{
  "init_std_up": 0.0487,
  "batch_tokens": 32768,
  "max_seq_len": 256
}
Below are experts of layer 6 (counted from 0) of a mixture-of-experts language model. Rows are named router (the router's row for the expert), up (a neuron's input weights, with its number) and show model dimensions 0-191. Each number is 200 + 20 x the weight over its row's rms, rounded and kept within 0 to 999.
Before each expert's rows: a language model's description of what the expert responds to. This comes from a sample of Wikipedia text that the model never trained on.

# expert 2
Opening word pieces of longer words, especially political stems like Democr in Democracy, Social in Social democracy, Palest, diplom, Rh.
router,228,189,214,203,207,212,236,198,206,198,187,223,182,197,169,208,187,155,197,194,186,234,186,204,216,172,175,214,200,193,219,203,242,197,236,188,190,185,193,204,247,221,188,165,222,188,147,165,196,173,202,203,221,185,195,209,211,203,189,188,194,190,189,211,203,191,196,201,181,177,234,186,226,239,199,209,146,168,195,186,189,182,225,218,224,212,167,200,203,199,169,183,176,198,229,221,168,232,177,199,208,195,228,190,236,186,199,188,233,214,204,176,221,231,184,202,203,180,219,228,252,213,183,167,196,192,175,188,201,187,175,206,213,227,209,185,174,231,225,187,180,205,213,205,207,201,161,234,216,195,203,202,191,199,188,208,182,197,190,248,200,172,183,205,180,195,200,211,207,173,185,191,173,206,211,184,225,172,211,189,182,203,206,212,221,182,199,174,212,215,177,161
up2,221,240,192,204,200,184,170,176,198,199,206,220,184,218,197,182,227,215,199,170,222,219,183,189,178,193,211,197,171,196,238,194,164,214,225,199,208,191,201,186,156,180,179,241,187,206,216,204,187,195,180,193,193,210,220,189,214,188,257,186,174,179,195,243,207,176,184,221,187,184,239,197,160,173,188,186,222,177,204,242,198,202,202,236,197,207,162,208,213,187,163,174,215,202,186,230,200,210,192,216,225,161,196,187,194,196,240,244,196,203,189,185,201,177,180,210,170,203,223,186,185,189,213,218,209,199,191,194,218,197,170,219,174,188,226,222,226,192,197,174,215,189,183,152,175,214,187,218,233,209,165,194,230,195,209,185,256,193,198,178,194,200,191,178,200,212,221,201,210,227,213,180,191,217,217,235,218,205,223,186,227,196,200,198,187,169,202,177,208,210,203,200
up3,241,190,193,205,187,179,203,213,211,201,197,213,208,167,192,189,240,206,193,172,234,185,212,200,200,194,173,215,221,211,181,173,209,191,196,196,198,216,194,202,214,207,189,166,176,203,188,187,201,161,208,221,201,215,202,202,177,241,238,198,204,200,207,173,185,213,189,167,192,182,231,221,233,189,221,196,202,224,218,171,179,180,232,159,179,224,190,199,240,198,182,196,164,220,240,209,199,205,176,203,237,177,190,208,199,211,211,193,199,209,244,206,228,177,153,238,190,206,178,204,192,231,161,195,221,237,214,180,189,214,215,186,204,197,196,212,185,187,197,220,198,194,221,198,163,189,149,191,202,154,210,220,208,190,174,214,199,187,226,172,205,182,186,202,245,194,213,228,220,170,220,199,234,211,193,199,173,202,204,217,179,169,189,198,183,182,171,223,225,197,184,216
up4,173,207,253,235,217,219,160,188,224,185,216,202,181,209,212,206,221,219,234,173,179,172,205,205,225,208,196,205,191,225,203,190,205,215,213,205,183,207,185,200,219,202,213,228,182,211,175,214,175,208,179,216,198,221,183,160,175,193,207,194,210,218,174,182,189,184,217,175,231,215,209,194,198,204,197,208,196,183,159,169,192,215,218,189,198,214,200,207,222,177,188,205,174,231,242,216,199,172,200,187,169,195,195,208,196,197,204,227,173,210,215,179,211,171,184,160,214,215,225,189,236,200,207,231,185,227,176,195,174,209,205,183,163,204,216,235,227,206,214,188,231,193,187,210,188,199,155,173,181,219,211,193,159,228,187,188,214,196,196,189,178,223,212,214,255,200,208,191,180,203,162,190,198,207,203,207,198,209,199,204,166,190,245,226,229,212,187,162,192,231,239,217

# expert 35
Opening pieces of split verbs (fal-ter, te-ach, bel-ong, al-tered) and prepositions after verbs, such as with, to, as, in.
router,161,163,181,178,176,202,211,210,217,207,218,185,234,195,182,230,174,208,192,213,204,198,216,187,206,194,226,201,205,205,215,201,216,227,182,203,212,197,174,194,188,243,237,202,204,188,218,209,213,181,226,227,239,176,181,227,213,218,206,189,213,201,206,192,208,201,212,171,188,191,212,203,213,204,186,217,246,187,174,216,208,180,201,204,179,159,186,226,188,193,189,224,254,199,199,185,169,225,195,224,228,228,219,177,203,196,198,159,241,163,198,188,200,182,205,217,208,165,150,204,200,197,178,170,176,221,227,239,209,213,165,183,218,254,182,194,189,176,173,191,195,217,207,161,221,199,170,204,191,202,193,178,185,208,178,196,219,175,222,194,184,209,236,236,190,197,179,189,202,185,211,217,191,195,191,197,199,199,234,214,177,168,202,179,199,200,219,167,181,193,208,205
up1,192,246,183,189,220,217,205,188,205,204,177,202,185,250,180,233,227,202,247,224,216,207,217,206,193,186,244,181,201,173,189,195,171,197,176,180,217,176,224,212,205,195,173,198,149,200,210,206,197,174,195,225,226,155,226,175,233,219,193,222,177,221,171,169,211,222,190,214,215,197,224,162,207,184,235,186,183,213,211,204,197,186,229,233,203,159,190,204,190,218,208,199,203,174,214,218,221,216,210,197,219,199,177,213,224,203,208,184,170,218,173,194,186,179,179,222,208,222,172,218,186,174,214,222,197,234,194,203,188,192,219,191,176,187,193,213,213,177,223,206,212,222,185,193,172,238,187,209,191,194,220,201,203,192,204,183,209,189,221,203,224,209,206,179,175,189,179,208,204,196,214,206,213,161,165,159,184,238,185,206,231,188,166,190,189,181,216,213,213,163,180,195
up2,165,204,175,197,177,160,220,195,193,214,182,203,195,178,215,189,224,220,209,187,176,198,163,190,177,205,230,186,212,165,197,213,196,185,220,214,174,194,190,184,196,202,215,199,207,194,221,195,180,188,207,236,182,192,202,185,214,240,229,185,210,176,210,213,196,211,232,202,220,206,204,178,195,182,193,207,222,191,198,211,229,233,199,211,189,190,215,175,181,206,203,255,169,221,223,194,200,178,217,180,219,194,176,224,211,213,173,194,215,227,166,226,215,158,205,180,180,172,191,230,175,214,212,177,196,156,182,192,197,192,171,206,183,197,179,221,200,198,195,200,225,212,180,189,182,253,186,212,248,193,199,210,168,198,221,227,200,209,202,219,192,207,199,172,184,179,191,211,213,183,203,228,232,216,156,172,229,164,179,210,214,165,228,217,241,175,207,226,204,192,219,231
up3,180,152,209,202,184,154,202,165,199,184,197,212,211,191,203,169,184,241,209,250,212,188,223,227,171,200,149,189,219,196,240,168,177,198,185,220,185,211,241,181,188,215,187,180,260,183,197,197,196,163,197,215,186,197,193,183,188,207,209,214,200,211,195,166,219,184,205,208,202,200,199,212,213,233,165,171,227,211,219,193,198,223,174,204,185,199,172,210,170,184,224,204,210,238,210,203,238,178,224,201,207,208,204,204,187,207,216,183,239,218,179,203,207,185,169,177,176,224,212,176,240,245,242,184,219,219,211,203,209,192,221,216,185,194,208,185,195,199,189,220,198,199,203,234,173,192,160,209,212,200,183,188,167,196,202,202,219,203,187,193,212,213,206,210,200,214,224,190,216,182,191,209,205,187,167,216,187,213,190,193,232,183,178,182,210,225,184,182,225,191,193,171

# expert 27
Nouns for films, songs, albums, music videos, episodes and books in entertainment articles, such as music video, episodes, Film, Record.
router,216,223,186,195,200,207,194,198,207,184,190,221,214,170,179,180,206,158,219,233,172,222,196,194,186,205,183,196,221,186,166,178,171,209,189,164,191,176,213,211,216,156,182,221,248,195,210,139,222,177,164,159,216,199,200,197,212,199,223,171,183,215,208,165,186,229,202,208,207,191,178,174,160,217,228,183,177,185,218,196,204,202,196,234,205,184,218,207,193,198,195,168,204,181,251,223,226,178,222,181,221,191,188,207,183,182,216,196,196,195,181,226,201,212,161,191,217,189,170,213,195,181,208,210,219,183,221,182,181,171,225,182,243,209,203,206,214,208,216,211,173,203,229,222,215,220,217,239,188,198,194,210,231,205,218,221,198,194,208,210,202,172,209,189,199,214,211,208,218,223,191,184,204,204,186,216,210,211,231,206,195,200,154,231,237,210,210,245,196,208,186,215
up3,180,213,187,198,210,196,192,198,231,213,202,201,186,187,203,182,200,193,174,194,156,204,191,223,211,155,200,242,211,178,180,205,199,186,246,147,209,214,215,203,207,183,180,174,198,202,210,243,182,163,195,171,234,205,227,180,184,210,238,188,181,197,178,185,248,199,191,185,218,168,192,188,212,212,210,185,215,207,201,200,207,177,201,185,190,186,189,217,205,184,175,203,190,195,216,214,218,211,206,182,240,170,205,206,198,197,219,201,195,198,177,228,162,212,191,214,204,216,179,164,239,215,200,237,180,213,204,187,202,221,181,185,186,230,205,188,220,175,223,160,203,193,188,208,203,204,186,188,244,219,196,212,180,170,206,189,194,224,231,248,201,193,226,198,197,220,222,187,171,228,199,188,202,218,238,197,203,188,200,219,204,144,166,174,220,167,224,225,190,216,216,197
up4,193,194,189,242,190,202,188,221,210,208,185,186,215,210,210,203,185,219,219,200,223,180,194,181,211,190,187,191,190,218,218,206,201,195,234,191,228,234,191,202,197,221,184,179,186,174,174,193,246,198,226,171,204,202,214,213,184,246,221,223,205,195,208,147,160,198,197,209,179,219,194,213,222,198,239,200,182,214,232,195,183,217,184,227,161,227,187,222,197,206,213,208,210,186,199,192,198,213,190,217,218,240,178,186,173,205,169,203,213,217,212,195,187,181,190,229,198,191,205,179,184,181,211,199,206,175,162,221,196,177,168,175,223,207,181,190,188,164,197,213,183,194,220,250,226,197,210,202,175,223,142,215,176,199,192,211,198,217,168,168,209,207,207,207,185,190,202,190,213,214,205,174,164,204,181,248,188,229,164,157,204,203,233,174,202,180,234,210,218,212,219,213
up5,213,188,182,231,203,170,191,171,194,210,191,195,188,219,203,193,192,211,188,218,181,191,194,204,163,203,185,189,206,238,205,198,188,157,195,176,200,181,177,192,192,207,214,201,208,203,179,189,202,195,226,196,217,187,208,170,188,172,208,184,183,235,194,239,190,171,223,152,189,211,208,189,171,205,216,167,260,221,185,214,187,204,193,197,211,200,256,175,182,195,197,177,214,185,188,187,213,181,223,176,222,163,210,208,204,189,179,214,213,208,178,172,191,184,203,189,173,191,207,170,177,202,200,197,182,157,193,186,213,199,213,183,182,164,174,179,214,240,184,224,190,224,201,188,219,229,198,206,215,200,183,191,203,186,208,200,231,210,244,218,207,215,187,234,246,231,211,220,162,201,216,242,208,222,220,229,184,225,245,198,203,222,217,236,207,216,199,235,194,217,202,199

# expert 58
Opening stems of common words split into pieces, such as an-x-ious, orph-ans, relig, expl-aining and conf-usion, mostly in prose.
router,209,182,224,201,221,222,200,178,201,206,177,204,231,192,200,208,181,186,184,237,228,187,183,168,202,162,218,179,236,237,228,205,202,238,219,187,219,176,202,200,186,203,166,183,205,199,179,201,238,197,187,197,225,184,230,199,203,180,194,187,187,184,170,225,198,161,179,188,184,173,190,186,189,224,216,225,211,183,196,158,224,181,241,222,209,212,182,213,199,184,239,197,220,201,196,196,184,221,180,219,196,201,228,202,194,216,165,192,239,172,171,208,193,242,230,202,208,230,215,194,194,217,186,226,191,234,182,218,189,189,167,223,216,230,180,200,193,228,156,207,194,177,180,195,176,228,186,230,204,170,166,184,207,207,191,220,210,211,182,191,213,164,199,216,205,183,210,208,177,223,201,209,186,192,167,180,211,152,208,194,196,209,209,182,200,192,189,178,229,225,218,182
up3,173,178,192,173,237,236,208,199,180,206,192,155,194,206,201,206,195,200,177,206,188,167,158,176,191,210,227,190,206,184,203,176,189,180,216,174,195,189,200,227,177,206,196,228,184,214,202,229,194,192,188,222,239,190,204,180,181,166,224,198,196,222,198,207,199,194,182,206,201,233,234,212,183,215,182,182,205,215,174,182,155,191,205,233,193,226,190,203,160,175,225,207,223,231,212,220,213,193,209,178,198,178,184,237,214,206,187,213,199,217,177,246,215,235,204,236,183,191,175,207,184,193,216,138,205,227,194,192,189,223,186,183,193,216,192,214,162,200,206,197,215,215,162,200,176,198,210,204,230,187,182,185,210,202,194,170,189,219,166,211,215,209,220,156,186,195,231,190,205,226,179,230,191,172,206,222,227,205,190,224,189,197,204,220,188,225,229,224,203,219,194,166
up4,170,173,208,206,235,210,207,184,200,148,185,216,203,163,225,221,208,246,222,188,225,205,188,209,211,188,188,228,199,189,234,194,188,205,182,228,228,180,198,217,222,180,186,177,160,159,182,217,221,226,182,188,201,220,213,203,170,175,216,180,213,217,212,221,189,212,217,208,230,178,210,185,182,227,194,206,209,163,198,184,211,174,216,196,204,188,152,191,220,198,227,194,216,171,216,191,185,180,200,201,252,197,191,225,201,203,202,190,207,213,193,185,179,214,220,172,204,206,194,230,187,209,213,173,217,207,190,225,178,208,163,203,223,223,192,259,177,199,184,177,179,203,209,213,180,218,189,182,220,200,169,195,186,200,179,202,207,210,229,193,199,194,175,189,195,165,188,232,210,217,147,214,206,213,162,188,204,195,194,206,208,228,184,218,209,176,227,170,197,196,237,214
up5,202,186,166,200,234,227,173,193,200,168,189,218,205,180,191,214,195,213,218,220,203,205,202,230,177,174,240,220,211,201,200,203,167,243,201,184,256,208,230,202,166,222,196,216,222,193,193,176,186,206,189,190,169,235,200,188,182,198,156,225,186,174,204,189,177,183,177,190,185,198,188,171,228,213,238,199,175,208,177,175,204,216,199,175,179,182,186,207,163,188,166,198,188,204,216,199,196,176,201,207,238,197,245,201,203,219,194,177,218,211,185,212,203,217,187,209,206,205,175,170,201,206,196,181,204,198,160,188,231,199,203,209,211,211,228,182,178,222,229,202,199,198,201,215,183,226,170,219,221,213,170,194,233,194,207,182,182,195,227,173,183,189,224,231,234,199,217,199,200,230,225,208,166,203,195,270,204,191,187,223,204,223,211,220,223,210,231,204,213,187,196,190

# expert 33
Nouns naming statistics or measures, often in tables: maximum in climate tables, average, total, record, population, high, Grade.
router,178,234,228,186,214,205,219,213,191,191,199,184,179,203,166,198,199,205,192,185,192,222,184,173,200,244,204,167,179,168,186,218,241,205,194,200,202,225,202,194,180,197,180,235,193,175,212,168,158,177,191,229,169,193,166,194,196,198,208,199,185,181,200,169,193,218,219,195,184,188,217,234,194,240,225,207,176,189,213,157,178,219,203,228,204,190,201,204,192,181,180,230,190,181,243,180,157,224,195,171,229,181,160,224,213,219,201,207,190,222,194,191,206,200,221,214,229,204,187,178,218,176,207,199,203,240,216,163,193,198,197,189,198,202,187,239,190,186,219,198,256,201,215,158,214,224,213,196,198,190,209,211,210,176,195,190,195,170,208,188,203,232,211,188,175,210,208,190,216,201,193,190,220,200,207,211,216,226,234,225,233,207,176,211,175,225,241,204,176,198,192,228
up2,193,171,182,211,181,193,214,169,204,225,207,220,229,178,168,177,192,234,190,210,178,178,155,197,193,199,214,174,152,195,175,231,193,190,201,204,218,184,176,205,209,181,169,217,173,192,214,209,194,184,196,213,169,205,211,196,143,193,188,206,181,194,190,182,228,237,223,191,211,162,206,213,199,205,192,219,211,188,192,197,222,192,189,183,169,207,182,204,170,226,209,177,198,227,227,214,197,190,194,179,205,201,191,229,195,209,232,186,204,206,208,191,226,211,231,227,229,192,164,189,207,214,183,152,205,244,207,172,229,201,183,200,168,240,222,220,164,232,250,220,219,209,170,181,181,214,228,165,194,199,196,207,190,194,197,204,176,198,203,193,196,198,222,216,220,207,192,212,218,155,197,211,206,201,193,223,207,194,148,218,205,212,195,208,216,158,201,181,202,200,216,198
up3,225,194,191,207,221,231,179,184,199,194,187,164,179,233,200,221,198,224,225,208,202,220,182,182,213,189,210,211,199,203,218,188,191,219,182,178,174,197,191,208,201,188,172,163,158,198,181,184,161,196,210,202,206,187,214,200,197,180,234,232,189,181,182,187,216,198,232,194,189,198,212,199,167,211,186,223,201,191,186,190,209,199,223,208,184,218,197,217,164,178,177,174,179,194,222,208,202,227,177,229,202,199,186,164,178,162,206,186,226,182,177,166,236,210,196,236,191,230,154,209,170,202,225,151,214,220,209,218,205,201,206,174,188,170,227,161,229,208,245,189,217,219,190,184,219,174,156,247,230,191,194,213,201,192,189,206,213,218,226,182,204,199,194,200,199,215,199,212,185,223,170,190,211,226,217,212,223,208,209,186,225,213,209,206,197,227,224,205,150,199,227,191
up4,196,215,159,212,185,194,203,219,206,224,216,195,178,190,189,246,210,208,178,214,234,166,172,222,189,204,209,212,208,210,191,194,245,219,171,193,205,186,196,206,214,189,185,208,159,177,181,209,176,205,188,211,184,167,164,238,188,172,222,225,169,218,218,196,184,181,202,210,217,181,224,205,194,160,212,188,208,239,193,193,183,177,163,189,190,232,203,216,223,184,186,244,218,239,206,217,192,200,205,192,218,211,216,187,205,194,197,186,183,234,175,226,181,197,184,202,194,185,173,197,225,181,199,189,209,230,217,177,234,201,180,185,158,194,171,229,220,184,205,206,217,191,154,220,173,198,167,194,208,190,192,202,194,156,186,211,194,201,212,163,195,212,189,181,182,163,209,202,209,167,214,221,221,215,185,204,223,244,202,200,222,197,185,206,188,213,175,233,224,182,219,222

# expert 9
First names and particles in Spanish, Italian, Portuguese and Dutch names and places, such as Del, da, San, El, Pedro, Santa.
router,223,207,202,149,189,181,186,219,174,218,170,209,213,189,220,244,227,209,189,172,210,231,218,242,194,244,207,165,224,226,212,189,201,210,211,196,228,186,166,189,177,188,220,202,201,173,201,190,210,219,175,188,179,224,164,196,201,187,181,177,210,190,201,175,171,214,188,226,218,229,194,214,223,212,184,189,188,192,191,212,205,177,195,168,195,197,238,200,191,199,214,204,206,192,170,221,205,176,212,221,184,222,231,197,187,192,163,212,161,206,211,197,217,151,216,220,156,177,237,235,187,168,220,193,224,215,212,205,202,175,233,197,178,173,195,178,182,202,218,200,150,187,206,221,205,176,209,202,186,188,206,220,227,208,201,230,205,179,215,177,216,225,214,206,194,193,202,210,197,201,210,198,197,168,177,200,181,195,224,228,217,193,255,214,182,199,211,200,173,209,178,198
up0,224,216,198,186,186,172,191,191,213,177,205,189,214,166,230,201,200,205,186,225,183,204,198,216,193,192,221,194,198,226,240,219,176,152,199,227,191,192,186,198,223,242,220,207,196,228,209,207,234,211,216,206,200,225,180,201,217,197,202,229,166,150,198,188,167,224,203,233,188,166,209,181,204,203,223,201,183,191,206,219,216,184,209,207,182,232,213,215,194,217,212,214,234,182,195,191,203,167,202,223,170,172,183,210,214,160,210,192,229,204,218,190,177,209,213,148,220,226,203,205,175,223,200,237,208,205,161,209,222,211,213,194,192,225,191,209,189,207,196,200,195,209,194,218,205,222,197,154,215,204,186,185,189,167,172,194,226,208,192,198,200,233,205,203,202,212,193,179,188,213,192,179,252,191,188,214,194,153,210,215,203,151,210,213,182,210,196,205,169,193,179,136
up1,203,181,195,197,208,214,222,189,186,204,232,198,204,187,208,199,215,224,196,181,179,205,162,200,173,188,191,174,220,173,204,209,208,178,209,207,201,215,170,162,204,200,201,166,178,163,198,214,213,226,208,224,195,172,211,194,230,235,223,207,187,203,212,205,223,217,194,178,185,204,193,200,231,190,166,210,187,207,153,190,207,209,197,154,196,234,197,194,200,263,195,215,229,218,193,212,176,189,221,232,179,212,193,203,159,152,204,193,194,222,174,198,208,201,184,196,206,244,212,153,192,168,186,194,191,190,183,234,205,245,224,216,195,202,206,192,197,238,190,219,233,232,216,222,184,233,228,179,212,203,163,170,218,196,223,192,183,202,214,188,226,198,175,189,168,207,205,168,204,217,212,217,222,196,192,226,195,203,180,202,174,213,204,210,199,252,190,173,208,195,209,206
up2,195,214,204,162,218,186,225,198,219,190,245,227,216,199,232,220,187,228,216,215,189,196,185,204,203,163,183,185,196,169,173,161,184,204,186,190,211,198,186,157,177,205,203,196,174,217,220,220,202,208,234,157,168,248,181,196,206,210,170,201,196,173,189,182,209,203,175,198,199,196,208,188,212,188,184,198,239,194,182,190,230,170,196,222,164,191,210,171,178,200,198,211,193,189,191,201,210,182,226,229,205,201,198,207,193,221,217,209,197,168,177,195,219,220,236,189,190,197,197,199,182,179,188,199,226,216,140,207,234,220,206,227,170,249,183,185,177,216,180,242,194,206,202,188,175,171,182,210,200,186,222,176,206,198,183,224,217,223,233,191,190,229,203,191,171,220,215,221,176,185,237,225,187,195,205,223,204,181,212,213,183,205,190,178,230,180,190,193,218,200,237,193

# expert 24
Given names and their final pieces, just before a surname, e.g. Brian, Steve, Leon-ard, Fran-z, Gilber-to.
router,213,221,220,179,233,187,169,226,206,166,184,177,204,219,216,207,215,209,229,164,189,218,205,212,216,206,197,190,204,195,174,192,163,229,214,165,219,198,208,207,158,190,198,225,211,204,211,197,196,199,206,211,203,219,207,177,179,171,204,208,204,214,192,232,190,191,196,227,231,199,209,192,176,230,179,182,229,207,216,212,172,206,215,202,249,210,192,225,224,182,190,200,194,210,206,186,227,192,226,187,197,156,172,215,195,185,198,185,142,194,207,214,214,171,179,173,204,186,229,236,209,211,218,216,211,168,202,192,235,186,215,179,192,162,187,194,184,196,215,180,188,201,199,186,194,188,209,206,178,224,211,236,229,207,216,184,207,182,199,193,168,173,224,163,189,220,185,200,221,200,212,176,182,191,158,183,160,182,231,191,247,169,174,203,252,193,198,180,196,197,200,227
up2,196,220,193,224,177,172,216,183,181,197,170,225,185,238,170,188,146,183,177,229,178,150,227,221,215,181,194,233,201,204,185,189,207,191,199,172,223,203,198,222,188,231,175,204,165,216,202,198,199,194,209,234,244,185,196,215,198,186,197,173,204,203,208,212,187,172,239,177,227,180,221,209,201,196,223,222,257,208,183,193,195,197,196,149,200,185,173,166,197,224,161,182,202,210,204,188,199,206,195,203,231,172,210,231,224,188,233,196,195,205,199,192,181,213,215,188,248,207,248,201,219,191,199,206,195,166,174,209,205,183,166,222,217,175,196,211,210,193,200,219,185,224,175,196,190,226,183,206,194,199,230,181,220,182,219,186,225,199,184,200,213,215,193,199,214,206,218,223,165,177,184,199,183,238,213,203,224,205,200,200,181,188,183,160,192,189,198,195,189,216,215,195
up3,190,225,179,190,226,175,242,173,198,199,200,204,217,218,212,195,224,221,214,220,175,220,192,202,225,187,209,185,205,175,183,209,162,200,225,260,236,196,201,179,187,231,207,224,224,217,172,210,210,212,191,213,248,222,186,200,227,214,196,202,213,230,204,195,205,198,224,200,205,211,220,202,183,185,194,150,229,194,191,195,184,231,243,188,201,188,187,186,212,208,171,215,194,184,197,169,161,151,220,189,233,199,208,229,211,209,198,203,208,218,176,223,202,210,165,219,198,220,170,182,214,161,211,170,208,188,184,208,199,194,201,208,196,226,176,196,218,178,193,209,192,207,180,213,173,192,234,202,179,232,226,189,216,192,174,204,238,229,201,199,193,212,217,190,230,204,183,221,165,146,222,201,210,209,227,189,190,179,225,182,176,219,182,208,174,177,177,192,193,196,181,192
up4,214,208,186,154,228,177,183,187,195,204,209,223,223,195,203,229,186,207,193,197,175,212,192,181,203,190,216,191,186,191,191,201,194,158,231,206,172,165,159,186,187,174,180,216,182,209,241,214,201,206,201,202,175,212,229,251,236,201,246,236,238,213,185,172,201,226,195,224,196,164,245,213,196,202,206,206,234,185,157,201,189,168,205,197,172,178,199,218,155,217,199,178,178,214,225,174,206,233,201,190,177,221,180,169,218,197,203,185,182,213,183,210,213,214,202,223,175,194,185,191,201,169,212,189,181,222,188,200,214,192,234,214,235,210,208,223,228,213,187,167,200,195,218,203,194,218,196,190,210,197,239,188,155,203,178,194,193,210,210,164,217,209,224,200,216,232,207,200,195,183,212,185,187,222,173,228,218,197,205,219,213,191,222,217,199,222,201,211,191,206,222,172